Weights of a small mixture-of-experts language model, trained from scratch on English Wikipedia.
Training: a variant of Adam for the experts, 556M tokens, 8478 steps.
Below are experts of layer 4 (counted from 0) of a mixture-of-experts language model. Rows are named router (the router's row for the expert), up (a neuron's input weights, with its number) and show model dimensions 240-287. Each number is 50 + 15 x the weight over its row's rms, rounded and kept within 0 to 99.
After each expert's rows: "mostly gets" lists some tokens that are sent to it at least half of the time. This comes from a sample of Wikipedia text that the model never trained on.

# expert 11
router:33 53 70 24 21 54 69 70 38 38 61 48 48 61 35 51 60 48 41 16 60 36 28 27 41 46 44 37 33 67 35 60 88 47 49 38 80 49 68 55 61 74 39 56 55 53 35 33
up0:27 64 48 42 63 32 51 65 38 67 46 45 45 50 68 46 50 54 55 29 28 33 26 46 56 40 48 34 28 45 32 41 47 37 45 15 42 73 63 55 60 67 38 80 41 19 57 71
up1:49 56 28 44 10 48 61 55 35 37 47 43 63 63 74 29 42 34 48 37 15 18 33 49 49 64 80 47 54 47 42 44 44 71 57 50 42 57 63 44 75 57 38 35 43 72 52 56
mostly gets: " ±%", " MPC", " PTS", " −", " 978", " Pts"

# expert 58
router:44 60 43 30 41 68 84 53 38 46 51 57 52 44 38 64 83 66 45 51 42 71 44 68 47 38 42 40 37 42 45 60 42 41 47 32 80 63 64 68 73 51 35 54 58 71 58 48
up0:47 35 75 61 29 47 61 56 47 47 41 50 73 68 54 53 61 66 41 40 42 55 22 52 46 55 44 26 49 38 43 17 29 40 53 58 62 40 85 41 57 52 47 27 60 45 51 34
up1:46 21 63 33 36 57 65 57 46 22 44 34 46 69 70 34 74 44 56 46 60 53 37 53 52 25 26 27 32 48 33 38 78 32 42 67 53 40 38 58 56 55 39 56 52 56 50 45
mostly gets: " in", " during", " In", " within", "In", " throughout"

# expert 75
router:37 46 51 50 51 52 59 61 45 39 65 32 64 55 43 47 72 68 59 40 45 41 38 65 83 25 52 34 44 55 59 64 73 38 37 30 73 59 66 56 59 48 25 69 20 66 52 47
up0:45 54 48 46 30 17 63 51 38 80 00 31 54 48 35 34 49 63 46 52 61 29 49 41 46 29 54 44 51 59 48 80 71 32 61 44 61 45 39 18 60 47 39 67 49 24 33 62
up1:24 61 48 25 43 53 56 56 46 54 35 62 43 41 34 50 51 64 48 64 59 64 41 49 58 43 81 54 35 63 54 31 83 10 62 39 79 41 55 39 51 56 44 49 48 35 40 44
mostly gets: " into", " during", " to", " for", " between", " from"

# expert 76
router:12 53 55 49 12 36 83 75 33 38 39 79 57 51 58 35 75 58 41 33 46 40 50 42 67 31 40 49 50 66 30 56 50 43 44 50 55 58 67 38 66 58 45 73 47 71 27 39
up0:40 74 19 47 48 37 36 48 49 40 45 30 32 48 30 51 65 61 49 51 56 46 52 90 68 54 32 65 41 59 59 70 48 36 41 47 60 59 42 44 28 38 52 26 41 60 57 50
up1:54 49 55 47 26 53 57 24 44 40 45 27 50 33 61 70 56 82 65 51 53 58 36 29 29 33 35 39 40 35 60 40 51 69 77 35 76 67 38 56 31 49 48 18 64 33 62 44
mostly gets: "\".", ".\"", " ±%", " Steve", " Stephen", " ."

# expert 42
router:45 43 56 33 27 23 80 54 49 59 45 82 65 56 57 31 55 58 78 23 43 35 35 33 53 39 67 59 35 38 38 51 82 41 33 37 75 40 52 53 81 47 26 74 17 78 46 61
up6:38 23 28 55 43 56 47 55 53 26 77 61 56 33 41 78 67 55 71 49 27 10 20 55 60 66 40 76 30 47 48 91 34 42 52 46 58 45 43 49 40 69 60 51 26 71 64 52
up7:33 42 68 36 46 50 64 67 20 43 49 11 62 46 49 73 56 47 60 47 44 63 68 36 48 55 55 34 53 57 45 37 55 67 66 86 53 58 54 42 56 43 41 36 41 42 38 43
mostly gets: " Conservative", " Preceded", " medalist", " Candidate", "elected", " Democratic"

# expert 19
router:39 43 32 64 44 50 61 75 37 40 38 56 47 45 46 41 57 54 43 38 16 46 23 39 88 38 62 25 30 63 51 66 72 41 63 48 62 39 66 40 68 51 42 41 47 69 53 56
up0:56 64 51 46 18 65 47 44 47 56 64 29 61 23 20 38 27 65 49 25 45 42 51 81 70 33 50 43 46 78 45 35 56 50 48 62 29 35 65 28 59 49 57 56 74 43 69 75
up1:58 50 42 40 32 50 67 31 37 28 26 27 18 72 50 37 79 33 56 28 82 55 38 61 47 57 44 48 27 46 51 71 82 37 44 35 48 61 77 48 27 69 57 61 46 22 50 52
mostly gets: "chel", "ston", "ull", "ler", "olk", "gar"

# expert 16
router:31 57 63 52 42 56 84 55 24 34 68 41 64 55 67 39 51 63 49 35 53 63 23 44 73 58 53 36 75 42 68 59 64 39 69 45 70 54 59 56 49 58 40 54 60 34 47 52
up0:65 57 37 57 44 71 51 45 33 61 42 52 58 36 54 35 50 40 35 60 44 51 45 76 32 69 51 52 29 62 48 37 60 36 38 58 61 35 67 58 58 55 62 53 58 57 17 79
up1:68 39 37 51 87 46 47 50 47 33 38 47 42 73 48 51 45 52 45 59 57 68 27 46 47 59 30 67 37 59 65 67 60 46 39 51 41 47 52 48 39 57 46 59 42 24 58 60
mostly gets: "cer", "hen", "omet", "co", "elo", "po"

# expert 69
router:43 40 71 45 20 45 61 61 47 28 45 50 90 45 41 28 78 42 57 49 55 21 45 31 65 39 27 40 35 65 24 66 56 68 31 57 53 43 48 48 63 68 35 75 37 76 01 43
up0:68 51 44 26 89 35 46 49 45 44 21 38 33 54 61 27 61 57 73 40 36 70 54 47 31 47 39 64 51 30 44 56 54 48 56 63 54 60 45 57 82 54 27 19 40 49 35 69
up1:26 52 71 27 47 50 55 56 53 19 81 12 30 55 65 65 72 40 67 51 66 47 76 57 62 43 52 57 51 77 23 49 60 56 55 55 61 56 29 63 37 36 81 56 60 46 39 75
mostly gets: " Chris", " Kevin", " £", " Jim", " Bob", " Harry"

# expert 10
router:39 53 68 43 53 39 56 38 39 29 50 56 74 40 65 31 66 69 77 54 46 30 41 48 47 44 51 54 42 63 35 51 53 49 21 38 52 38 56 66 40 75 19 57 39 48 46 44
up0:49 32 58 23 55 25 31 44 64 72 49 44 51 27 57 48 56 46 49 36 37 22 46 49 70 69 48 65 56 54 66 49 62 24 62 40 48 35 45 41 59 69 42 87 30 52 32 52
up1:64 64 55 65 57 41 67 44 68 35 69 32 48 85 78 48 70 58 54 54 41 52 07 49 52 66 31 48 35 44 56 49 54 56 74 69 97 39 62 80 35 31 49 43 55 55 80 45
mostly gets: "based", " roof", " town", "board", " wall", " corner"

# expert 22
router:44 50 64 40 55 46 76 57 44 30 60 44 69 47 53 42 78 60 38 66 33 62 39 49 53 34 56 51 33 56 40 45 66 51 37 16 62 29 65 72 68 58 27 62 70 61 17 65
up0:45 53 40 50 44 37 46 38 57 54 65 48 31 59 53 64 40 54 29 48 91 65 50 42 53 21 22 53 84 41 46 54 56 68 51 60 30 58 53 14 42 50 57 64 30 36 62 48
up1:36 60 38 34 48 73 33 91 39 60 84 57 51 93 82 61 53 28 48 41 20 54 35 43 57 32 58 46 31 40 40 48 40 12 45 41 67 27 71 73 41 56 59 60 41 39 26 80
mostly gets: " and", " or", " nor", "\"),", "\",", " especially"

# expert 24
router:34 51 45 47 39 73 81 57 54 52 62 62 48 40 63 47 72 81 43 43 51 44 22 41 70 41 48 43 54 57 66 60 67 43 50 24 50 45 73 54 60 45 48 41 55 39 37 37
up0:65 40 37 37 47 39 60 50 42 70 78 54 39 59 51 68 83 29 76 55 41 34 60 48 57 29 63 49 38 58 28 67 58 72 57 68 55 52 42 39 47 57 70 47 55 68 36 67
up1:63 47 45 49 35 37 58 27 52 62 52 46 22 69 57 44 46 63 44 46 44 61 42 66 56 40 45 31 35 61 43 50 66 49 68 47 39 35 63 55 51 36 49 49 52 48 53 54
mostly gets: "sky", "ová", "abad", "aga", "osa", "ski"

# expert 18
router:35 81 47 41 16 43 74 50 22 31 52 43 73 37 41 31 72 54 53 18 42 40 29 40 66 58 53 51 46 54 40 90 39 53 61 54 49 62 49 40 69 58 35 46 67 66 47 56
up0:59 56 62 67 65 55 54 55 64 49 57 81 55 55 49 76 51 60 55 40 49 46 53 67 72 17 61 69 82 50 70 60 51 52 71 43 47 45 54 51 43 44 58 43 39 61 58 22
up1:47 39 55 68 67 69 85 54 39 42 76 59 59 28 55 57 64 50 42 54 54 37 24 22 54 11 31 35 38 58 36 24 54 51 32 34 45 57 40 52 33 76 80 52 55 62 46 20
mostly gets: ").", "\".", ".\"", " Texas", " Wisconsin", " California"

# expert 3
router:38 54 59 36 39 48 67 60 38 46 66 54 44 43 34 59 83 52 74 38 44 56 44 25 73 33 45 53 56 50 41 60 93 42 41 33 82 49 35 55 60 52 49 33 58 56 54 51
up6:47 67 78 02 46 57 45 56 56 29 37 69 45 32 48 18 48 58 43 58 30 32 65 54 56 40 43 67 50 68 72 50 65 27 58 29 48 33 78 41 69 73 43 54 56 57 31 91
up7:31 42 73 18 58 53 78 47 50 51 70 74 55 48 40 59 18 63 20 57 58 35 24 41 68 19 33 38 47 45 57 69 59 46 57 22 56 42 45 38 74 62 48 61 68 35 74 43
mostly gets: " Candidate", " ±%", " Votes", " Rating", " Nominated", " Title"

# expert 44
router:32 56 45 32 33 42 77 41 39 33 70 45 55 28 46 37 74 51 51 45 47 21 47 51 83 29 32 37 22 44 48 66 74 50 24 47 77 48 44 50 36 60 33 46 45 53 35 54
up0:10 51 82 54 40 57 59 55 28 49 78 99 42 61 63 37 54 43 51 64 62 43 45 36 76 44 46 49 66 64 66 62 64 56 82 44 57 46 36 63 51 69 47 44 86 48 62 51
up1:44 66 33 50 41 45 53 38 28 40 35 41 67 35 71 13 36 72 48 33 67 45 53 43 57 44 41 50 50 51 58 50 53 34 52 41 64 87 61 47 49 49 44 47 53 45 36 63
mostly gets: " per", " near", " above", " via", " inside", " around"

# expert 32
router:45 45 62 36 37 59 70 37 62 43 45 71 57 44 57 37 62 42 55 38 36 34 38 33 54 39 59 40 13 37 39 88 99 50 67 40 47 41 57 54 77 80 45 47 42 62 32 65
up15:46 75 56 52 59 60 87 47 57 54 44 51 90 44 74 66 61 33 45 64 48 57 48 36 72 67 45 53 62 48 31 72 43 47 44 35 43 58 72 40 21 53 39 58 38 51 48 66
up16:43 75 50 36 37 68 64 64 37 41 45 65 74 52 50 50 98 38 61 63 43 42 28 52 57 43 39 63 68 42 56 52 71 44 53 23 59 25 67 12 45 55 72 46 20 64 50 77
mostly gets: " UTC", " sq", " million", " 90", "200", "″"

# expert 15
router:39 55 59 44 54 65 55 42 51 48 68 55 70 52 46 50 50 56 47 46 57 22 39 47 74 53 52 37 58 51 41 52 50 59 65 46 55 46 37 38 83 62 49 47 58 68 44 54
up0:37 50 37 39 40 54 69 52 37 36 50 74 30 82 52 43 83 46 53 32 66 43 51 48 69 30 55 25 83 30 53 52 43 44 43 31 74 53 31 47 48 46 63 34 48 33 47 65
up1:30 33 66 11 38 45 37 59 47 26 55 49 57 72 43 46 44 43 61 50 39 50 48 45 19 61 65 55 44 43 34 61 48 70 46 58 57 42 57 66 05 63 50 54 48 60 33 37
mostly gets: "),", "\",", ",", ",\"", ".,", " ,"

# expert 71
router:24 54 53 54 29 37 75 45 56 26 29 86 49 60 30 44 72 67 36 51 29 36 33 51 63 45 36 52 56 43 63 71 76 52 28 21 50 52 55 54 58 71 27 63 59 69 22 52
up0:40 32 49 46 20 23 44 64 37 55 63 74 53 36 46 68 21 55 61 37 33 60 35 72 43 60 60 46 65 46 56 79 39 49 47 21 58 29 42 81 53 60 37 63 59 47 38 66
up1:59 54 52 42 62 56 37 57 41 76 44 56 41 25 45 83 47 47 51 67 56 28 63 31 61 55 71 33 70 78 28 43 48 43 45 25 33 58 65 42 45 58 45 76 26 87 41 38
mostly gets: " Pts", " Density", " due", " Votes", " Meanwhile", " Due"

# expert 29
router:39 55 66 29 30 59 74 35 33 47 46 52 59 39 29 49 62 40 62 58 43 52 37 46 57 56 44 40 42 62 53 83 72 11 34 51 77 55 75 53 60 57 33 33 66 48 20 42
up0:17 33 37 46 59 46 40 63 82 49 65 70 40 62 38 59 52 81 75 51 43 62 44 46 27 21 37 29 52 65 64 52 54 37 28 55 30 48 36 59 38 62 39 46 45 76 73 50
up1:58 53 52 40 56 63 44 54 67 68 51 56 40 49 49 41 53 53 60 46 40 47 45 70 58 61 70 29 58 47 51 47 57 61 67 71 49 46 71 62 65 35 58 48 34 60 41 59
mostly gets: " and", " &", " or", "Early", "Biography", "Reception"

# expert 65
router:15 18 66 32 33 34 71 62 33 39 61 59 52 32 56 44 63 55 39 47 51 50 40 68 52 45 35 49 56 69 51 92 51 48 37 46 78 44 29 61 60 66 39 70 24 61 46 55
up0:53 62 44 31 50 62 56 52 34 45 14 44 74 51 62 48 75 42 40 17 24 54 42 35 60 63 36 70 45 55 11 50 55 43 81 53 53 56 60 23 72 77 41 44 61 37 54 45
up1:55 35 20 51 72 41 20 48 62 42 39 58 40 33 81 71 66 60 56 39 51 57 53 57 50 27 68 20 44 38 83 38 59 61 36 62 48 73 69 82 58 60 54 67 54 79 39 48
mostly gets: " considered", " wanted", " be", " of", "izing", " creating"

# expert 38
router:09 67 71 48 58 42 56 55 35 44 54 53 77 42 44 45 66 59 56 52 57 45 42 64 74 22 34 35 31 21 52 88 55 37 28 09 76 41 70 38 44 75 35 53 50 77 39 30
up6:50 36 59 69 32 47 67 34 47 49 27 56 78 42 47 55 53 37 44 67 40 28 39 35 58 70 78 58 43 71 54 38 62 58 45 51 31 44 51 75 30 70 40 70 45 46 50 49
up7:60 65 49 32 27 04 45 63 41 40 51 56 44 36 73 56 46 96 69 26 33 39 45 51 58 74 60 64 07 51 46 55 48 52 34 62 41 58 37 41 68 63 30 64 47 73 25 61
mostly gets: " de", " von", " Of", " of", "ess", " Among"